python train.py --d_expert=160 --d_shared_expert=0 --routed_scale=1.0 --positions="rope" --qk_norm=true --init_std_qkv=0.054 --init_std_up=0.054 --warmup_steps=54 --final_lr_fraction=0.0 --batch_tokens=131072 --doc_mask=true
Below are experts of layer 3 (counted from 0) of a mixture-of-experts language model. Rows are named router (the router's row for the expert), up (a neuron's input weights, with its number), down (a neuron's output weights, with its number) and show model dimensions 0-191. Each number is 500 + 50 x the weight over its row's rms, rounded and kept within 0 to 999. Numbers have three digits each.
After each expert's rows: "gets" lists some tokens that make up at least twice as much of what it gets as of all text; "raises" lists some tokens whose logits its average output raises strongly, later layers aside. This comes from a sample of Wikipedia text that the model never trained on. Tokens count by the router's weight.

# expert 45
router:452457490524502507549506567530368499418454472660525528542455367502483524481552438496480497585589427441517514580537633526506470446476498578450493527501433502494491533529460454467525458445436556594417437492542452457460467450433476595500510449512581569597543453513527479429445499536499519550653481583540501477430455511523462506484520428414504584568471497528582527420526423495487464439464537504540535521521453462473514483524560400469506511518516509490477476583487489491436515497494518574524488551529513603447513425427569430551452489552545435468507468484497509554487495417467448523
up0:598506538438506398530522553586614563446491586466432473528539463442525583555420566394454533499393534445535518574544516496508478493447513509558498552546558555495527595480519430443542572476593516503483514534474532522449559423440541595473586558468391521513530571479515498524501519465569543495588447543549462561560582574501516515569477443531487585522506435571535403488472465535446547483534464457557556513460542503500550500608498395442487531505465548455482475476456460476510544482555483524507456464435546479576461444586497539541462493559515471533615406522488554507508457513552572489
down0:491546453426544432498403555508497517503519471473520575575475409465462503606501546434578524532617479535506474430545510553551509469540470454447464568448459463575526649529470522522531507545396442465485582575421467539593501485441483582455546617523510552512544488438469444503491461390482491502444538498526459408386558462494514510476512469506548522498470503430453435487441404458499512470536531545471533478544507466480481556443526486466501463466633422570549595481394512528465501457571544531528553456467476519430484482489455492552578426544488569538507521506541500565384527520492516426
gets: ", ", " | ", " in ", " ", "–", "- "
raises: "2", "1", "19"

# expert 47
router:494559490557423474488521429477413486444623523444473559506471525498566522559491541530686504489397510528559483524480474490539501565458524533475532476433485493485553559520473488495531508560402461491502430446503461501503499543454485390466517527461513459517531501479567492516480563514509503649500503517596493385522513453455542493492458458550476455526507583481475449473521554506520510495521501441469505497350568414519446526460614496459517493543525459449428339432474521496491488545475549522508624507493549507468537533393402535489407556546416437444493429469543497464577527429496539493
up0:488536530496489485527575541495591524461565525553472428562493426558498541423487520478497490539406459420545530489512475526504488463499566492504557522425522514444510508465571501438516608424563467515518547548519559657475581521398460494539590415458411520511521501476442479387502530507488560497558511564549527523520545495565537498604574494498493553536528441519572500534608430537495563533544489448550611490505495524520577476608390391493436417487516460541573557495455470516447556462545529599510430529461491441531489527528426518498424532475526437497574514488465557465523495506551623539
down0:559572495430592473535525545508540469433533439496464547482562450425530406499536481498511591486505509472539478423518430581546467408502560513505409464419507430570425522519535472535609505546480432464474567504544459530545410532424510606504431575559524494492504476481559499456523510477461489456519489519471497459539560470422553506555416488522523496431383635499407445482455398475490537487510555436469497440510482526520412503523534520457408522504554512623547586504484572425445475496566488594509514445490545452437496475482495533534549498534631514459499489501554565548411575458523448467
gets: "ell", " all", "at", "h", "0", "ol"
raises: "it", "ass", "oc"

# expert 3
router:523621526520396488554598492519467521518570482482487513520517468476487466489481470533426485457426348509457673408534483491559464504516444487486536463536404508503511478532503663528448374458495470525527446585455473568502535496545556505518507475475509495458428533498476483574551586524452484517499519585474484520467531546583527514481453458489527445443499473515528479472463324503471478417489555450425530494501506497544471544499571441489523490519466515641465509491481501453400490540506438527496495457476472382557513505458447466491505512507446454508368482475531539536558510453529371521
up0:419635424489518489584540510545569524544546593511463485599531454535544581469449507412434612526456521463525603574473508517539481500489509534568541498481507539539521570460446494438522544452556498616485509530528550638453502521490459561450563463505443500495503604467502545473526527439520562459579545510545491493524528498554585465610517487495500533508544463507571518504530436508449606574533463444522536526461494459513573396609452407511419471490567556435520553457482422523472565512454453567471528450483482452597453431502468530512462511440524498588493470493452617484541491464539541478
down0:570577497423569457504560492519459518539590525546556515524514445440542412546486453503488570529525473514579522387556373588597494429495478434455427545442509485565515544451517551619505433571513355519465537512512503487506465537485457583542475535544530551513521502495454491530490538475475481548531499455484465416519537444416585561473436504546553573498460593467454509493491543407530537462463548488583486477505454499523391497463493443416462445485595434626458521455392590479461524538557464599434522451517508486438528502568470587519520492535536526464515497463496542584499542467497457522
gets: ".", " L", "s.", ").", "\".", "es."
raises: "\n\n", " The", " On ", "\n", " In", " In the"

# expert 16
router:499604557469414450596489490511599491377616549488520550504501505512525524441547438550463523499460510452533647418450513494441495428493498486484504510388411487479486485509462536559496431503491462459405614468503497393558507454594522524547484489527527514472543540476467618482443471490533506593498489475461517507515551553555483473525419456549440464512454550517516478461483439519591472554470482495498627516378533490522505482615534544517506488503554514453512512530520501447525464488466456447476488604570667441453501492491525433570469500597500453453506511469436521517479506569539420530
up0:507592565559530473549547544456565534484575649504431419594474496557484579451504466487464524565424475528557550505537477473546434483534513476609514533445572510551547553450555446441527552477546524563498473540451524650477510536514512555501519467476391507474539548456459489469492491497547564484611592560491436549511531561620594480602520543504504538487496485507553451541561501512482506523530505438578571491484461587463633504577435422524481467469544477479546550484600447513475517474498558562448484511419498463531492480536479564566458517488518446583518498523496597519536531485507608553
down0:519588473425520462540510471451573456484505488565541487547490457418527440548499451529522542434500485561518523397520466640501503441567458449474486558450493415603498624473531548560524461545451427511460540515499393526476458516498502564571395539572516511539518509493483530562503529456473517557466471508499490480459607464423555506468449503514574555471425671475406456468495539496523530547427518496513444498469454514513410535452539492463381461519565514623462558493383565448416484458571506539469522433481548492415543437463435537535529540473540524497518490461537504574455579479499461491
gets: " l", " st", " St", " r", "st", " | L"
raises: "ar", "it", "in", "ro", "im", "and"

# expert 37
router:494599543531500471529466531433465421549531561503536487480478441551549478481473514600632508484411534482400502529482590535467500467473525486529476412468455533617544535521483535506407572501458489517521600489551454539536509472582549516499532467488482575636489515466586619569672466500404501561499529456488547562481519528452422508467522508509390499437476459572513474428467470483491504548478626487447481467480489431451546504455492600467499474514468520532492341529522463497567519512464563505511541489496522582590519545479523406563495473483530442483451439517440529537488486542542496513
up0:493533515497515359579556496499586510475511495473432522556514492499504504522480501484474456534396555397493564404532515490477475497532549505520580528508621510520478496466475449400461556481540501570450534606467556583535529558476477615558541483489472546500512586384502534490501479456517545449518487564565431511517506477536574444598482565444488567531505501529550457515477450528463450500592457464503663529448561502480523475632403406521431483539497435432508504486472454454515623460587473556460499468415532450543478553583492546562467488518500434546511445441508527555471485474558540532
down0:523522490459501428572488480482521529483475478467529492565455403488477472576485453517507523486552500531582483511579415542541534467585496429449506521468488461547392529458586510594495473529488401437517502524505493461534391526541501538504527480512473526500504445518541523538488535449469455493460439487569417453497520534455542522497447455529545534481394597383427490423362463436462478560460560532542413465526502451539424568491503472467433427468507492610484573455398600521438477463526474616506519366557459582412546542546485507537495534477583547487527486420498583522471616519487474492
gets: "6", "7", " two", " three", "4", "5"
raises: "im", "at", "ar", "ad"

# expert 32
router:498605483521488455497477561383507501528478480482478524495498409459523476546549503415433503454490508501493650494507496492520434467511470504480529508521547528445564533527512503538565424577518497512523411480542509442472569452379481402475431431483508507597617530488596573649557428561528523548493455535390552492482529451572530516511502472548424486508468488559453479370442372477498510492495492511396469456388465447451498531534472568518501497522503496644500461504503525464497466523479416521531549487461500508452423450484444545442509481592520468457459485434506556508436499573495418523
up0:467501501498521479557546546552576554514499613445474470593558500536430551452490565476484496554477605409516549447514528490498423441535531516546571546518567464543518603458548452392487536448521494544516518556507510665437624501456470547477537416504354481468519520387464505478503448546474517447540513519568468575498558529558522425530533511537476534523483462581594440500551464471520487508541466458532655488554555474472535451678407441480449460433599506482512549482467484494413537528532501518516461533439496420491481498518505530478482485500531479553525485541509525454486452493519527534
down0:556596465484502421470541442435564483419542447510514503516513461503494439520547426532490511442548485513482496418549399602519499456500522420501532549490499487569400585502512535565469455529450438440559500517557431537531478512426544585587442510526518538487558446563501478507530498414484506527503524471509467424564552442498519592427477518473587510453418553491453452516443483473539493471460504498536461493509472519541415580481489545463411465516605538629450492461446590506412550458610524582441459443565573485428540508566444557566507549487570533518531479464523594579389529576527443488
gets: " (", " \"", " =", "(", "===", " (born "
raises: "2", "1", "add", "m"

# expert 40
router:476448443564596452443545550525537461407556520536502512506501496541463512503530512589507461369540487533474519447553510504474462570495419564479529338474406486512496482560519513497538523592484492414555489461592497542416496545434500501518586546627596483400445572495563525577386469515504502601522509504478480587545613575553502512538576512451516558520475488517579456449499473517531494490478550488392535445517551454519549500514554512458511516532556474444355503487453468498556537492512564423542511494583511507452498471561546497535493479462517394518444506498425540519408451465552509501
up4:469574496551512523466469512550479536615448499510535567397481524521517428472580469563591508512533508526477424481509461509547584497420513425509523454591482439530506497391490513435520494540557479435536457595507457478520577418549443462460574448487437445528478513417445567424487474537499549571502448558479483506487593477463499472512565568592470489502485512584488488478480473560499536467517486483561458590498481533457512566341474509576523577590591474463448571545492511403437493496484467401553501583457528451490571497465445487431608408499485463503521554563525454459426501407450499544
down4:534469495516514572411587524561471491519510453540570523550470465468437594532527512516504486547474428479485397440472549504482431566491514595615509508391419497350478509552501473457505513567535483510455518542518447531386495598495483594576470554481528400476476462544502525483533531616494502413561507533440515418572604542497511455505464531522483524451533474476466445517463539521528436448456527562536533558482538555558496517479537544500503444483496488422473400416487530510471508464548592518526502495500459439438498372474455540516443545456480668457485496511525458498532375519520461433
gets: "\n", "\n\n", "| ", "oss | "
raises: "  -", "|", "| B", "|  |", "| D", "- In"

# expert 2
router:516500490482426477576543450541499518375453496471519550515478453488540479574500385642571506499362400504456612480547460552508493456507510539513497616473447509478611500534499525500409455547453634583504572532447487378412547553481599478546366466491565533469489526507586604487588511488465464517470523516588482504435509490509418505494468458572520505485514499483519496567468502524467518452515564467553632444399531477520512504492568527468463481465473521597534511495542531438507511562506443424489504520538483442539505498518525507532480507474464515541540461484433502484494460452603492523
up0:542539518522504480543542490519550538525547548492438496562528477555538451490460494503444512480509502490471588518495506526520482485523551512501549584486568518478575601481488568435520584550504503588585458533477533653496530548512436519583514461504430474474536606398485506457495518453499526491583451545546459486557576457587607476603508512443472486465555497511513475524535488469472579573587528473563598495507552486492561363571370438503513415468493507455544570427509459552511549483512497531530480433448504443538474554548491615560456480473473410624538479501507593515539403492538582564
down0:580568552424578481491509472486493529479512453496538535494551424452553386582448487501528542465525447536532521427631411573527547419513437445432488513492480444555470558474492534555470469548481397456464559547538468479566464530436472608473430564554572543473526569520479504514450548466448491564529530531545440456502577517447538491497509507519565555468462654504375525491493513466527472479477501534543511457530554497487451510451556514453457439482590453599482590497423519476392468469536510507437567521503548440438505490545389583561571485486585535497442463473473537584475588469560473523
gets: " N", " | ", "in", " M", "N", "n"
raises: "ri", "it", "ass", "ar", "at", "in"

# expert 46
router:525471542523426448521453483522557541528411503515475520511459618554467463601519461598635458447491497503473576483412475652647458538449518470510520497517509490521603487494474484495531544485453534545565514597429491501523567564489506465504487455520443566491607498539527618563545559443530491519531552448553525477496539531502522550477509460538447573427490589579519546570447508491475506471495511504486608435467574479418419487505517526505495526536557496504434444465514496463452502491471454420526522489515516437550482500366565515475368472563494470498521380471477503518583542536586532501
up4:499579520526494555514490507538527584585401493477526493402470501472547395490498495538592516468521584556477464446494456488595604509416497542497568475564494484531577465416507516458571554464606482393613401620488475475490584445507477532442589434445500474522511526477450562465454461563511556538414458554480483476519508453464442514474575605590483552544530462575512494438491407538501574474549528391528449492534515478444494513383476470561532532508589473423488538534497497455462498528490500400552531602447525470526463439506481462477550499482474457488543504523475455462399495447514498530
down4:459521487436506527486506511503468568576587488478515488451466430545471567513538528497514368529594460567467515558533522512486449477526444562540455525410475486474550485505504573407531539486545468477438442601523508517412426516540526572609614524474573494534549496527503523500489538473487576456580415521472567441513633609536480485500504505513505524500462470458478547461517568529480455509412501376456659509488490460554420549456550592446533514538524523415482438451424541572496463501563447455559507549506517438457582392452505582503547498466510567498438493511499487508464449513390472531
gets: "0", "6", "it", "th", "5", "7"
raises: ".", "f", "ro", "ad"

# expert 25
router:547487504481537500559576468385500517477481494474499544503525573477475498507548504633547459540372425536515640431446541535518491485499458486505505502538423476604478525550494681530507478557454553550465548520451502392507530464457476531564494455479519431576529414537465500541472596447362499538523503513573504504472484487471526513468519472558491576537457519483536456548448414504517506424498626481438570493440565483548507533511563516511466503507475520468518378544492501452494488526473429484496631502560515538498527467470446470509500529641440520505536552480480486600587487458589459529
up4:474580474509492563471446539573474531659472498535473529462509565461520380413520487505540526552554526532472465470503514533525565456496415477554512487558496440503530484362436550493501497431510473400573431567504484410473571402446466530487576508510517455504471518451456591484459480543514511570475486601537463499490546492490490450491499568550512600540498530648562497509469409586442545461502506429531458640444502507462519505412471522543516570506573496494430535532498465453441500504440483395541575610467496468514526467478475514420614498486486513524547542524461449572432535469511440485
down4:421466456439452526544506528539568505468489568549525514514520525572490527524522500497498478558464424553491501470511514476573456520507464539532494466442484401477464557517456554468504566503620561472461438528536470550404463508436517569647570468514596507538517446569515414587538614512463560490600459474515456436550590500452542483513445503545514536497535551482395429490507551439444452514440580579561584557425512566477479560494520640490456496546520587472541441467468538490426455487579485433596551468531488439481543438464495508497556526436432588422475508568491505500456450459553431541
gets: ".", "c", "0", "}", "ec", "ul"
raises: "ass", "ig", "ro", "1"